Experts of a small language model.
Size: 10 layers, width 256, vocabulary 8192, 50.4M parameters.
Below are experts of layer 7 (counted from 0) of a mixture-of-experts language model. Rows are named router (the router's row for the expert) and show model dimensions 0-255. Each number is 500 + 25 x the weight over its row's rms, rounded and kept within 0 to 999. Numbers have three digits each.
After each expert's rows: a language model's description of what the expert responds to; "comes before" lists some tokens at least twice as common just after its tokens as in all text. This comes from a sample of Wikipedia text that the model never trained on. Tokens count by the router's weight.

# expert 3
router:489495502464506449492516474530466499487495443499483540486502489533451504507477497501479481465527545529540482542499522540513490495486516496497500502512499474542469536534515461514523536488476535491452554499509535504469483497538498531478495491475483516504484500500485504482517502493473512514534548482495496487487541490478463484482491506524489533462468515545506440524520479463512459513510499495435474517514505521504493535469492474489503519512490466469482493538534514451519476489533498479525511513505495505552535552514500517530501474459473489489513471519535481517491499540496514541488533517482511488532502468466481528510551485449509500515530525496504476529498515489548469490521457501495522520478506542517500467479488470538457501475533523456476548524503491527470487494462482
What it handles: Currency signs, brackets, pipes and short capital pieces in infoboxes, contracts and results tables, such as $ before amounts, ft, ^{, Preceded/Succeeded rows.
comes before: "\n", "3", ": ", "Succeeded ", "–", "2"

# expert 22
router:453474488477496488500552485479469506522486491512461534477496467476514495474510510483447489489493484484538471491493459484528528454474518499536506536515521519546480519521475485563479485502515506527500498448463510497475552478552499518490532465463508526522484525509473527510520527469510501516526494514506474539439533472513482475477489503499547461503477503553479498508488499481512480502502533527455507516522509515507458489518478496492504512501504499474510479549484486532487503522483521484478509501511496482462514499445536472550538481522473483481476485509467474439511517515481527525483524475495537531503518504503472490546549481485514515464521514459492454483509476478510508485516487541533511486532471505528505507503454528504488500519453502491489464500502484544532451563480505
What it handles: Year prefixes and digits in tables and lists, such as 201, 199, plus pieces of transliterated or Cyrillic words like ak, к.
comes before: "| ", "\n", "|", ". ", ".", " "

# expert 35
router:504503502482499483506562472486460512519501525501533511504497537471492498443511510515484517503495506474527476518471489497500531485489506461541481492500536532505496482509480519503497476516487504535475515531505522512476515494529478501495489516462500480471484515504509559474496532462517530542525485488498506467522532453529477485451513492465498469481493509517506491530465492464516474495511547526489487491507529475545462527498492529470505504451505498530499497530467471522515495518504501503476486477479516496476537537500503486503553458515518512471517503460464493456510501520492526554484513489471519506547455518522448538537469526489535482446542523475515506504482487453489498530503482540534493448497439462466503498518510501487494470522460520448501458530450481532561493515497485
What it handles: Subject words starting a clause in prose about albums, songs, films and channels (song, album, It, he, which), plus line breaks ending table rows.
comes before: "was ", "| ", "\"", "is ", "had ", "has "

# expert 33
router:442498502504516493483486471485459478513496475513522516517457508490496494496517507523476547520488510506541456464492467487490525498459513463541509525463503491509494503504519474520505465519523520535457566471491524531454479484502498527508483485471512495531477532489461516452496534475500497511519502513475479509498502467535496479475450481498497520455452462533493493482486539455509461511494536511463474506484526534492494497490473491497498517486540482506470508506493485533502489512499521480509473512519492507486525512458541506499529463491470460454467505456489478485505487537488551516488526511489525522472462494512462470505540489476477548455500504449541439472495515487510499479546469558539504485491481532509488507522492540492508499516465492527502481497523454530548493536526529
What it handles: Line breaks with indentation after football scorelines that begin scorer lists, plus year digits in office tables and squad position codes like FW, DF.
comes before: "| ", "- ", "′", "'", "    ", "were "

# expert 2
router:523501529461534471455450500488483466503506445512510477510508507534497507516486517525503524484491536471473485467488515481544563506458508552535484523467468482541497506496522486508484493496515524528503499522545465510520497489474505488530524471520514451529498489495442470524500523478538519510529514521502490507492514539512485549493469502468485479502486507514514507542454506482538530521513557492517479495478516482457511517509479551474522519524512515504452488476484483524504462470488522522470513496499506497482499487450506499481510472481471518493469504489425521523485439477469490544507549477508519538492507526547467497506500500523527569501474522496538458516501458484486517480525507500483492523493510472523519482491524476476488492505568504524494451477477500508492516518473492
What it handles: Inner and final word pieces of foreign or regional place names, such as Besan-ç-on, Guadal-aj-ara, Polyn-es-ia, plus -shire and -ville.
comes before: ", ", "s ", ". ", "\n", ") ", "i "

# expert 23
router:461446554478511507457501502498498524517503463513495463462471501447526511475556483522484533531493499504494464493487481522492457529478480496550508493478524518521511500436442460490479516449487494516532488516527532501531546532474482493523503496534489497509528476463496475508516470487479455508489502502476517470504489467479517554549496470552535540541478508530528514505506510493497531478532513482487548497499460541532469530456551491493512548518450529495482537505500473498479527481526531501526543514520484476476478526534516475522511528517499512515512500529507535497490469512511539505500484506480479483499531468528507502501506506459519531498475535457501516496534494513511532473490475501497491474476463495519481505517487513535526491469550493491523454515489498506519504467513495
What it handles: Word-final pieces completing a common word after its first letters, such as ch-ance, od-d, ball-er, duc-ts, s-occer.
comes before: "of ", "and ", "in ", "to ", "for ", "with "

# expert 12
router:518491544486521492486471489479484493519520487547514483498487488505490503488451519535530541478527525497485523514477516495464538481482468459512515509507517515537521511534471459486505496493545526557492516513544481503468528559503481487501539459541511469523549529507463490477541536517523514479492510528508500499483516509488522539473462517504480530517498529496480450514486475487500503472517468496496480538491523465498536510508479516524475534478515534520460479484519505530469465484502527514470522470483564494554482480464491497456513492524488511473507489470501540521504452526473560477521494485500554487520503527545455497457498517474510521510515465504495467525499508489489491456504555521494544505516509456453509486481487521467529472477526503500493451494521509493516498467505480
What it handles: Middle or final pieces of place, team and Mc/Mac surnames, such as Mal-awi, Mac-donald, Los Angeles, San Francisco Giants, -ford, -ham.
comes before: ", ", "'", "(", "% ", "City ", "; "

# expert 47
router:495499494537484506513469510495482485475472447473479521470483507490494493450517550526494539491487504487552484470522506452498543501521496441506519499523500551549525525489525495529459524458548476516480471461502498500490519471525504513453504479462448531520456516514477511508558534506516523486521526512541518490506514449504486485472486505547487514496529514528490521482537515496501475520499500508516482485505524480543465544488462483472482533507547490530504530456508463481471493489514467512458534479511485494498537522439518459513540495462498479480485503522527491484541541529525480517469490496513542489499502493525508497489522489518503495470531506484487485486480515503510466505508571521512532480517496531488470522493496496475454506497496528480472511489512461538520505537517539
What it handles: Political office words like President, Minister, governor before a leader's name, plus final digits of years in date ranges (2016–2024).
comes before: ", ", "of ", "–", ".", "). ", "S"

# expert 56
router:473499510491474511483529482495491489506505519470505528519503485500497494510517508542458505481487496464559514488520465434516545534526471479536518535479513520534490488503499503524463464504522514517492496504455535515478474484554521518488526447449490450520534524509467487480520538484500542502498492505494509544506527458528478479512493546516550464477465492537513475470508509437512502490450517498488494528511501482539507503542452555494536489508494495506467514525502488524530472529443527489469479526504543479497522509496470466483502493496498508497481455504499511484496504509524569563476539530491522545521467493501488503505481486513535529530511511480511481536480510493504521497513496526523472505501497446497514518509488544512489504485472537495467485516498485546529530529472509
What it handles: Final words of building, road or organization names and the pipes after them in heritage lists, like House, Road, Historic, Company.
comes before: "| ", ", ", ". ", "(", "\n\n", "°"

# expert 11
router:474464481470495444472515493487493512536468476466462527509485497514487491466508548514487532511513501458549490495510433460500514502476472512533467541494529507537477496505458472552506511531532497557488509469480516480482522501525525525493487470434507504536486513524478505483511522481530543505506504512493475503448532456539476443502484500502523478491465539541483498509495504506500497498528519509450483516463509489512464543549511548499526483475526489487467477521491467538533508520490512466477530486525526487475555522492549504541517471512502506481467476489497490474512506502494526526506527487478494503498481478527444497500492500486526525465540537441527471491499520503513489494524474508527509502478472512519509492495488509467458504501466498509483472495499486543522467533465523
What it handles: Mostly the word piece "or" inside names (councillor, Tripadvisor, Kalgoorlie), plus digits in table cells and infobox labels like Country, Telephone code.
comes before: "| ", ": ", ", ", "\n\n", ". ", "."

# expert 52
router:504481526458463478461509495463439529502458478509471523493496489511502473490521519491470495502514512489507454506475492511518540460464504458519472514491530544518504518496467480541499511513496547470509551529489502507494555518508522504494524482448540547502491538474498484465545516487472477491555484504482505529468536481525473491449527478512529503479516518516488462500509531510533525493507497515498493552516504491535502519482503497481547484508507460454513510501493483528491469496453509472520545496529508503483528505484506506531521462505480503474489511481504484491475484485482503535485509496482487511514468542474505497520521491511462533508538526463491459507509529476464519481511535503557491469540466485510500548497495520497427486546484517481473503529535457527537457544502496
What it handles: Forms of have after subjects or modals, usually before been, to or a noun, such as had remained, would have, having.
comes before: "been ", "a ", "to ", "not ", "no ", "also "

# expert 19
router:499476486539515514533497501557494508463493484497506496513493508470497515509484494491547526497502511480513530511512478515477484497532499543528495496513495479525539502481471467517542528527457535451485560532547516508503563510485451498466504456504530491468509481519499548488501537493497494467501511499492488476550486526482473485497476526504473505454527484500531521536523505523528513479499500497475490485443489494478494536492513472517505492478491472479527517497504507477534527522526518494490488495491473485522484486534499480512469501495495483530514479531549552491476548521544479543475489519488534546548486531461492534542479449507511477498549525487510510512484463482543510535479468506529515468513469493498487475461549521470510490528493544499529495531469548552487471510542515
What it handles: Periods and closing punctuation ending a sentence before a new capitalized sentence; also abbreviation dots like Mt., Sta., 1. FC.
comes before: "The ", "In ", "He ", "It ", "She ", "This "

# expert 29
router:472521445492467481498540482480497510533496446493482526520507504551472507517523543480524536484478503486483497530454479507507532451443497506466473511455518505521492513492491507503479543490498494503487466488478513504491469460509490505516460487515484486489485469495514516483524518455500466484483498503524491518484504467510493486502467476497544469456532490548474489530504521469517473516518508510492493488470483494514502502507445509533503505505490479484483513539493494504491476489488466481456536500500524447529557544536487518517504488470470525504506475493447531518497497503491515553471504488525509548540489487509503534524511518533518519535467471498522488463531506465488535512470469508551532468485519537527513492485475537516453485549440547536464529484528472511500480537537475
What it handles: Commas and separators right after a name or title in bulleted lists and tables, such as "Li Ne, daughter", "Bianchi, Tony".
comes before: "- ", "(", "who ", "a ", "as ", "– "

# expert 50
router:498469507503504526522527454470498451533534507512494484490452509511491491497515519499510485495501461524509494492504526519500477511527506518485484513455451508536503487547478488492479492474491504496470480535457449533520459503458512486523490511510488515530522473522472543488514475491536449506521485529549481494533500486539529465509508494500490462538506464524491525442481505533476508482506499482522515514541485480464548503534543511481529512443511485475462500503532496480472505495557477517522514536501517516490517466497538523495511511545483477457516469466465460516501500481508480516491506465529476486529464491499506496456504517466513519472504499501487497489494524475517512506471495491484538476518500527472475533567555495503555463503533463525549487506449516518530525462485474
What it handles: Table pipes, line breaks and list dashes that begin a new row or infobox field, as in - Distance:, | Mean monthly, Total.
comes before: "| ", "- ", " ", "• ", "|---|---|---|---", "Time "

# expert 18
router:516479510535507481495499528484453489480487469469502535529496521497491502523532521504506490480539463475520459538480538511512555489481482515500529514475473536539466525542519487534516535505500494505506542483531559536440502520489472510529504489489476500503478469497499507497499474445503509523502516514494483539469484456498493465501459483507496509494534501524515473493460490484469472510497486521484529538532487488488491512516458473526482504501524522488493495524491503516501523514484487522512498510516496512513520483541500480517486440451500500470448522483461495452501560501473499557504508493472516532447458528545497520493502491537491519453527518479528500481501452493501508459563488509537447475537473541511496530514498527463470447487482468514496469519517501505489474540500477
What it handles: Section heading markers and titles such as Career, Biography, Early life and education, plus InChI equals signs and colons in science and chemistry articles.
comes before: "\n", "\n\n", "==", ": ", "″", ") "

# expert 17
router:466511466491495483497501486532495481518503545513482484529453497518449520496515497538536494509494482511490493514527513511531538467512525507483541511464487494450509476546513543516458505502521473499552452473534484451496482495550446466513546485471474502487460474451465523489475524519518529524518510449528457518506502489469487486553522497465497459514509512489509497495493526455534513478504512503469498468485526467490518483498506465498532502460518534478465529530474536472519513492497537485456466526511537483505476502524457501479484522476527512503508490527512497508548480485498502521497536479511519502500543535505511499531522508436516511527481498488522515466521508512523528538500508543527489518496508547476490505528483474537515491465478472523507516459478552494469470466509479
What it handles: Tokens opening a biography or species lead: the parenthesis or semicolon after a name, then "is a", "American", "footballer", "politician".
comes before: "born ", "American ", "a ", "is ", "(", "football "

# expert 20
router:472487521507487504527480477513497479463510490544490475509506519458556490548473450499478497480518524501501480479498481493491480525499531486464498470505511518489516494444528462468508541461489466507501466470516520482531486493493450515521530513532476486525490473478503509491491498495489520468478459515516479466468539477508497467488474479539468565504509520426480490479494494527500532507519475487524489502502490481512529483510496545505466505490505504483470515504558511524518505486483471463481503496496517540494478516528514442507495491510503464444453468481458477505524512485528517490525527499473578496479539538511531500513527519510506540470496499507501492496482482518515480489494544531508419509499494526460524501555497469498485531514515503522457441499495489493465452484499511
What it handles: Compound hyphens (football-related, nation-state) and word-final suffix pieces in longer or technical words, like -ology, -ical, soci-ety, amyot-ro-phic.
comes before: ", ", "s ", ". ", "-", "ic ", ": "

# expert 45
router:499528454514449527483500528454494531511518478473543477495484484472482506528472517480522498522481499463500496504489472499488520454533513467481490519550531475491519470489539467495493491499483501478517536495511467482483482526489541477480494530542486498531488512448451495503500487528498452471496476451505517558518512543518456453514513481503534461439491521502485482532499527493483513533525541530486497467553536509493520472469472515489524540489520510507524533506465504463487498512520504524526521472492521498486478522469498507510492537483522494507475508491488507542477522506536477443489522519533493493484471468499507510526482450517496495515485506456452494509492517467450518500486507475528487476500476490500555541493529449506465501515497519468528496487483465496470544485454462
What it handles: Mainly in and In, also during, throughout, across, around, before dates, events, roles or places, as in in May 2015, during the war.
comes before: "the ", "201", "200", "a ", "199", "his "

# expert 60
router:469451467528486463488484512495527475521506547485512533537473495503451464458516540489509462486510459501508481515513482484528519514518523458464495505483482492534465507535490501492480508543557481500479497493457517496531494454514503481491497542472499502537501511497486500509480518538517482498497494482500541489495524475513494499502495452536465552524519461487528503519534477470443484452525488489479498494509505488478519507466454521529519506494496471501483458482478520469484473496538510500504513478507530466451497527483537504533500470518466509495544489467513503462462486466554499475482499556518476555500500544478546510449518502497507465455529497496490516525486460475468466506498503531476499522490461475500517493516474475515473464504531513471517503443496537489478542486505501
What it handles: Tokens between numbers in statistics, such as to in age ranges, parentheses in unit conversions, km, kg, °F, and table separators.
comes before: "\n", "(", "2", "1", "0", "3"

# expert 34
router:561515514475502507467506501496531467523532500484507492468517501472530508532460460539496507485472536492495540482559530502484473539518455549487503464515503513478509507491549515464499503514472457452517502521505506515509485497497510515509488521511481511512527517529488489523480488539492530501462539493521510526502512522518529549500498545509488540525489511496485530522481494498471517491501497496504523494453485501514493468523475466507486500503488551502516480515525500528469540488469461502495483503490448511497420457492492466512498504489502502493503508512488521467516490475495431482530511468494432451498513531505485501503496512531489480522494511483493541494477534570491509523503498482438498500501542475490479478480476490503524475526477470541559483494536501426474529462525488
What it handles: Middle syllables of common Latin-derived words, often after con, re or dec, such as tur-re-ts, con-sol-idation, reg-istr-ation.
comes before: ", ", "ation ", "ed ", "ing ", ". ", "es "

# expert 24
router:516474506514509467482521495515458533534497487458521493472532516510482502516549535531483466520496483475524459455490500488544528485491484512515514541511513497495514517476501507497512484493553495512492520495453505487504467470557508474503514479490529505518533536500493483467507525452501504518501488524499498520513515501502492478461463492535523482451500487507464492495488530507475505498469539514504480525522514475534509534527478485464488529498524541559481481472489482500477467534454513501486535504536499544514557506483477453496468500478465519485478474476456492546448497491493545527474509535473524556513445460533480488528516486484513498508495484476526477508452504492508486516476473546519533521540491504506496491493469538557464524507484537469460485477485482561518489507478497
What it handles: Pipes, semicolons and stadium names in college sports schedule and route tables, such as Ford Stadium; University Park, TX, and score cells.
comes before: "–", "| ", "\n", "|", "- ", "."

# expert 15
router:460525469462510492499497466483489556488528524516461481485512542510517486477529473484470492495479513507545450514488496463484507487514524480525516486536521481487450498490547510512530553509498512521438512513513502487487503522501518465472472479437537487482511502502500509516521543493491498519487529495502514551476480508476512459501451454472496497529491498456542484504507549455480487515503503528518512468513494513517522504485472530472544531525478508466513533487471511504524532505479535473520519518457517467467497543505458563504515488540490519511486499502500477505487479520459505494458532483504533513482517468538514474532484491443496492544481466492523506486499484496473545492534516505503524461500505485526530530480468511531511505523534496507515513472530460523454526543457503
What it handles: Prepositions for, at, of, by, with after verbs or nouns of work and service, as in worked for, trained at, member of.
comes before: "the ", "a ", "his ", "her ", "their ", "its "

# expert 61
router:521488535534492464517537461462503506485510481462543497496464532480523478526481511489513472502493483444514504504503505463529483451482500514524519529518561487460484497507542476497512470494533519478465484504501501543527472537509489483496550490478511473520489502519515534441530496515494464518517462474507521530532488445542503531509505522534515498494462486475508486509504472529480544545508511509458479494512521519483508537463456464519464524462488491492446507484518478467459491524476489512514552458535511563502519502496546515512516546494502505479508503476495470532490495490495548501505477497466493497475466497520504524478519504508489482513486498468488515465530484461478525517483469505547544532533523476506530515506480494497459495473518523510486488481466453522461522511473528
What it handles: The word to and modals would, could, can, must, will, especially in sports prose like "a player to be named later"; also table pipes.
comes before: "be ", "; ", "the ", "have ", "make ", "become "

# expert 5
router:531468570526504479533506466544518525531540547482517483499504518489522488453526554506455454505521471488463500485537527530548489488477509485509493529473531483463540522520458494466464478464539517531505489475516475499513488519466459500477491535518467476512500478522519496464477485526529536534491498530482510469527487513482486512463507484491487530531508514481479519474474479521471544492497520473493463518530501465470503539521473511469496511473485522496511471482477510508464479478522526512483502495483514524536477460493506529483521459511485514524515510454480487530502465476509528478548480485511515506460491477493535493496509500490523486469506498518530497466494523487483494500463476480435459521507482517462506546546509479517525512439538473465487505517472527499468513509470528
What it handles: Column headers and cells in Wikipedia tables, often pipe separators or words like Chart, Peak position, Pts, Win, Albums, Rankings.
comes before: "| ", " ", "|", "(", "of ", "==="

# expert 8
router:503502520472515529496503512497490535474495505502487519475476507525496477538482479438546481547499539511454505534524504495493461497470546493527483475533490516459493500476460526539512499513482497463552498514470508537521493542497526496511482507536489527488487520440511487485483538483512493530481535478515528532484520514493509535512519518454531526562454490521480514495497528482537482508511516520539533477506498534491502470507518519522546472476471524465519532504474488518495512493494502488483492496521501528470489507511495504510461477547461501528507519530560526471478508533511473499499489534519477512491449484528488505500509462475469507538489483520459496527526454548527506501518466456494520535473516493541484511528549544471510516479509467515518509465547541485508492539457479
What it handles: Past participles and verbs directly followed by a preposition or complement, as in aimed to, tended to, moved to, was assigned duty.
comes before: "to ", "by ", "in ", "the ", "as ", "with "

# expert 37
router:502510543476526547538517502533492479532531491529522487507483465482522529480535473523501470514535503519470509490467506506503433509509535511525495484478515456499510491505511518473504533491488470506470520499520486499519493494464517506518470491541483536494529474493546458504505456496484490537485462534476519470538477506529529476509475495484525551467509527481496516502502508523494467487503452503509528510484478542496477451527561487541481492530466507497542460515521513514480511478520474517501479542495496488460440465524500493494506553506526488497514502493538487478510486499522466477545481541531429492475521494458527509514485549453506488481502514463522524505463506517483476474543471498445533539511461514485467477473513476490491488500470543476477517495484483486482494512519468
What it handles: Middle and final subword pieces of ordinary lowercase words, such as h|adi|th, dy|st|opian, microbrew|er|ies, ey|es.
comes before: ", ", ". ", "ing ", "ed ", ".", "e"

# expert 14
router:512489505493463476471498473515488529512466498435528521529481508492538499470493524485478500480486459446490493476485502485490489517525526460515527490469490526491541502516516525497515479486475527515488538497503538467471495464525472488549488515457478474520488457549551532480524514478522495537460497478469496520512517453502487491503521462485531461459465485495489485473514519446509481497497536469516501473498479530446438493497440523516508514492484500535477498483512494536507506515441489494472523493496526508511513486531498470487481479476509493484465526514462512512518521503502514553483502521501530509476517519540483495479508563506510537493462565479512488491529498498481456473542464481483486546475519487517504533490516495534493484516468495527466500522527484553480493551476500
What it handles: Dots and slashes inside website addresses after Website: (www.facebook.com), plus pieces of German or umlaut words like Heimat-sch-utz.
comes before: "\n\n", "\n", "com", "W ", "org", "t"

# expert 55
router:503543486501482482485482477495458516533500499470520538506477541471482523518452516527510489496532520487469535515487484495538514495458511542527472525460451541491463487507491497514483454480483475480515547500475498465535453501517466524501457521485455476464456465505551490499508475469480461498519481493512486519470498518501502498479475516479474506457473504483472472511449503516539497513495491529502464500502482459502543502487461503521506495487537464513528495546502496495525521517485507499487524456507527568495474444502452510498459498484532488488466560496510495501523538511473540504459500508527522501506507484484463506518484524523468494501482471518482519474514500518505485471514524519446455525504506516505469480529499520462477493496454518489456510537505525515468459532492541
What it handles: Final suffix pieces like -al, -ation, -ative, -iment completing words (marti|al, reg|iment), and colons or digits after infobox labels.
comes before: ", ", "of ", ". ", "ar", "; ", "6"

# expert 27
router:489508529476529507427446517486520548477495487472502528539528495476498475501496536534501517511476503543494472481501476539517492461512554491530467497523486519497471482505478506525481460531527528529479447479539484468507505547527531508474470488540542481505526516498490495514521538511498546513514506507470490461478526512474499523502506493512498505551498485523472510514521541514495512489539542505493461488534482489478494499527491500478522508482478506470546491473561499484495514526522508497500480486470486526502499514501495555491500493506511495511523537463559499497460533490525509484485531547495493529452479529504471498536467460522442492478480505534485533529461511471497495552501518472490490476506475521495492509507522505481478531478561507516500522486518541453493533465471545
What it handles: Nouns naming periods or points in time after in/the/first, such as War in World War II, end of, early half, later life, season.
comes before: "of ", "to ", "in ", "201", "and ", "years"

# expert 39
router:487488482501502458519466477527464499486478497509521505485532465516493492505504518510535527534522529508483480511535500500503539481499507459515515466502470482472474516527529496471493488551497542498463481510485497542494453506503493479492524466471472509496517475526443442489468550563523496476507495532516508486468472490502489485506482505491526513469493486491468467482525491483493488517482523501457516485494508480530534543531447508539506503437506472529541523480488509496486507493498453487466532515472561479468548490495556517483498488531508482511551538464469494525465510534503510484478496515440496521534500474473488482504492508500519514463494486469535489482511485458524460528504453555500533536479476479513485508521462502477465507483486501458525519463478505513532512486539510
What it handles: Pipe and slash separators between numbers in stats tables and career lists, such as 26 / (0), 28-5 |, and coordinate digits.
comes before: "0 ", "1 ", "2 ", "3 ", "1", "4 "

# expert 6
router:495465480509497490500521484488497458471457500494506493488475461514518491474531521470517434458499459487525482489519507526531534484492475494473474461519479507510469528534515530517473470470486483525507489542490501481466446461484486509525497530456507512521509517527524519510481522538537534460519492487483510544504496480470501482473480500511486528499516518536516537482498487456501527461461484456473486493487512512510530496520466497549497498445513505525524475484452543541475459492477478530511495499485513521463484479503501529462518491472456532540499516496513498521493475502488480537509474463483541509525539484496482518452484469539537470461503501526510489497510501480466499474502516469450494520512509505531530475471478460481483470502544538505551553470495501469492535455508509
What it handles: Field names and values in geographic or sports infobox lists, such as Time zone, Total, sq mi, UTC abbreviations like CST, Mayor bullets.
comes before: ": ", ")", "^{", "\n", "mi", "N "

# expert 21
router:475493484468474490486465490508460530496499481481473527521474500464522479491478541498508485475529464493550461498494456485468518471460472473538503506491497519512473520500528471545482501509483532533506494493539524495447494509480456480503501497483489508481501476470511478501507511453522461525522479530464465496467520467504514488458508504500510447481489499524492477449523505519532493505477522519488474467513485517525481516494484524514514511493498477508511514520485482483502540528511511480454476536516540499457510476447487480508478462523509495531457465479456487495544517510481513513526506470510536546502506498511442500523501462501518532477510486446483446493528460501503488484545456528522537470513456488482505553472491504485533503536489518489498468451493465525519528560460531
What it handles: Country and region names in lists and sports tables, especially South/New/North before the second word, plus numbers and cells, such as South Africa, Brazil.
comes before: "| ", "|", "and ", "place ", "201", "York"

# expert 51
router:477543516489477454502493449523507494530477503510521498468500492471515446455511473498500514477528460502553494487478465479535517475473494493535470513490523502550515472533477486528489511492506486513474550480481517490522555472501506472512529505498522536517504512491533507475473508465456487529560506484506513485473541478551477475447475475455516475471482487464453499472514482506526512534474492483504486498524465510477489486472488466489501502502508488485492514483474472479510475502539498510476528466517479464512535520488554488555533472498488459488484475502459510474510525500493549546515536482484526510480464507480499522547505497532515509507530496488534479513519512461515525480479459529538529472506508500507465510467477522466491461513485541487498485496533483554514480542464488
What it handles: Slashes in sports stat fractions such as 25/39 and 14/–, plus line breaks and party or candidate cells in election tables.
comes before: "- ", "| ", ",", "\n", "A ", "0 "

# expert 49
router:487519527474489453503538455483488518519491492485534530473495469508505483478493510469467532524515497468523472490522489462481520491474487525529454489483529548541447490524494514540487489509512538502502508514455473467480539498505474531447509467448517494495481474505475489482506526455520506508520479529497450511501517439502504472479490471520510462488494490545468472514505512477490489507506490503450486507476503447508502536515489536509517539533512524503475511485511485509526531502528521474496500497512504474513547517455531516513534483468529483455492502504521477523528549520467527532518531455455527521509484469512512535507505503476532531503538506464482498456530506485514512522513498539525503505512485488471480484486486563488491484491441493487482437520475465526530451532511508
What it handles: Tokens starting a new clause or cell: One at sentence start, pipes after quoted episode titles, A, numbers, and director names.
comes before: "| ", ":", " ", "was ", "is ", "|"

# expert 4
router:486503455500504506453520489472485513461502449492474486479504480470505479512482500487488514538463558514492486501465471504468471516508544471544483512526480493501520518543479550491515483483524530514533491463478531536483555530456506532479476479550550543483521488453472511529536456487543473510526510507469497512491524530485485537494510526480523533505520495514502517470465525502509496476510520534492487482494487485440479506520517502522490488517479531482544508523492508522510519493538465484496492519507474504497450514516479518561459490501510490522521527509543517464480494505512494508489489451529485512540474471509484517553472502467459490483494519488494537535502518475502490554505499496514502521463507481519510536541502535528462485537531543500503509468544461505506506519544478
What it handles: Conjunctions and commas that open a clause before its subject, such as because, although, if, whether, that, where; also make sure.
comes before: "the ", "he ", "it ", "they ", "she ", "a "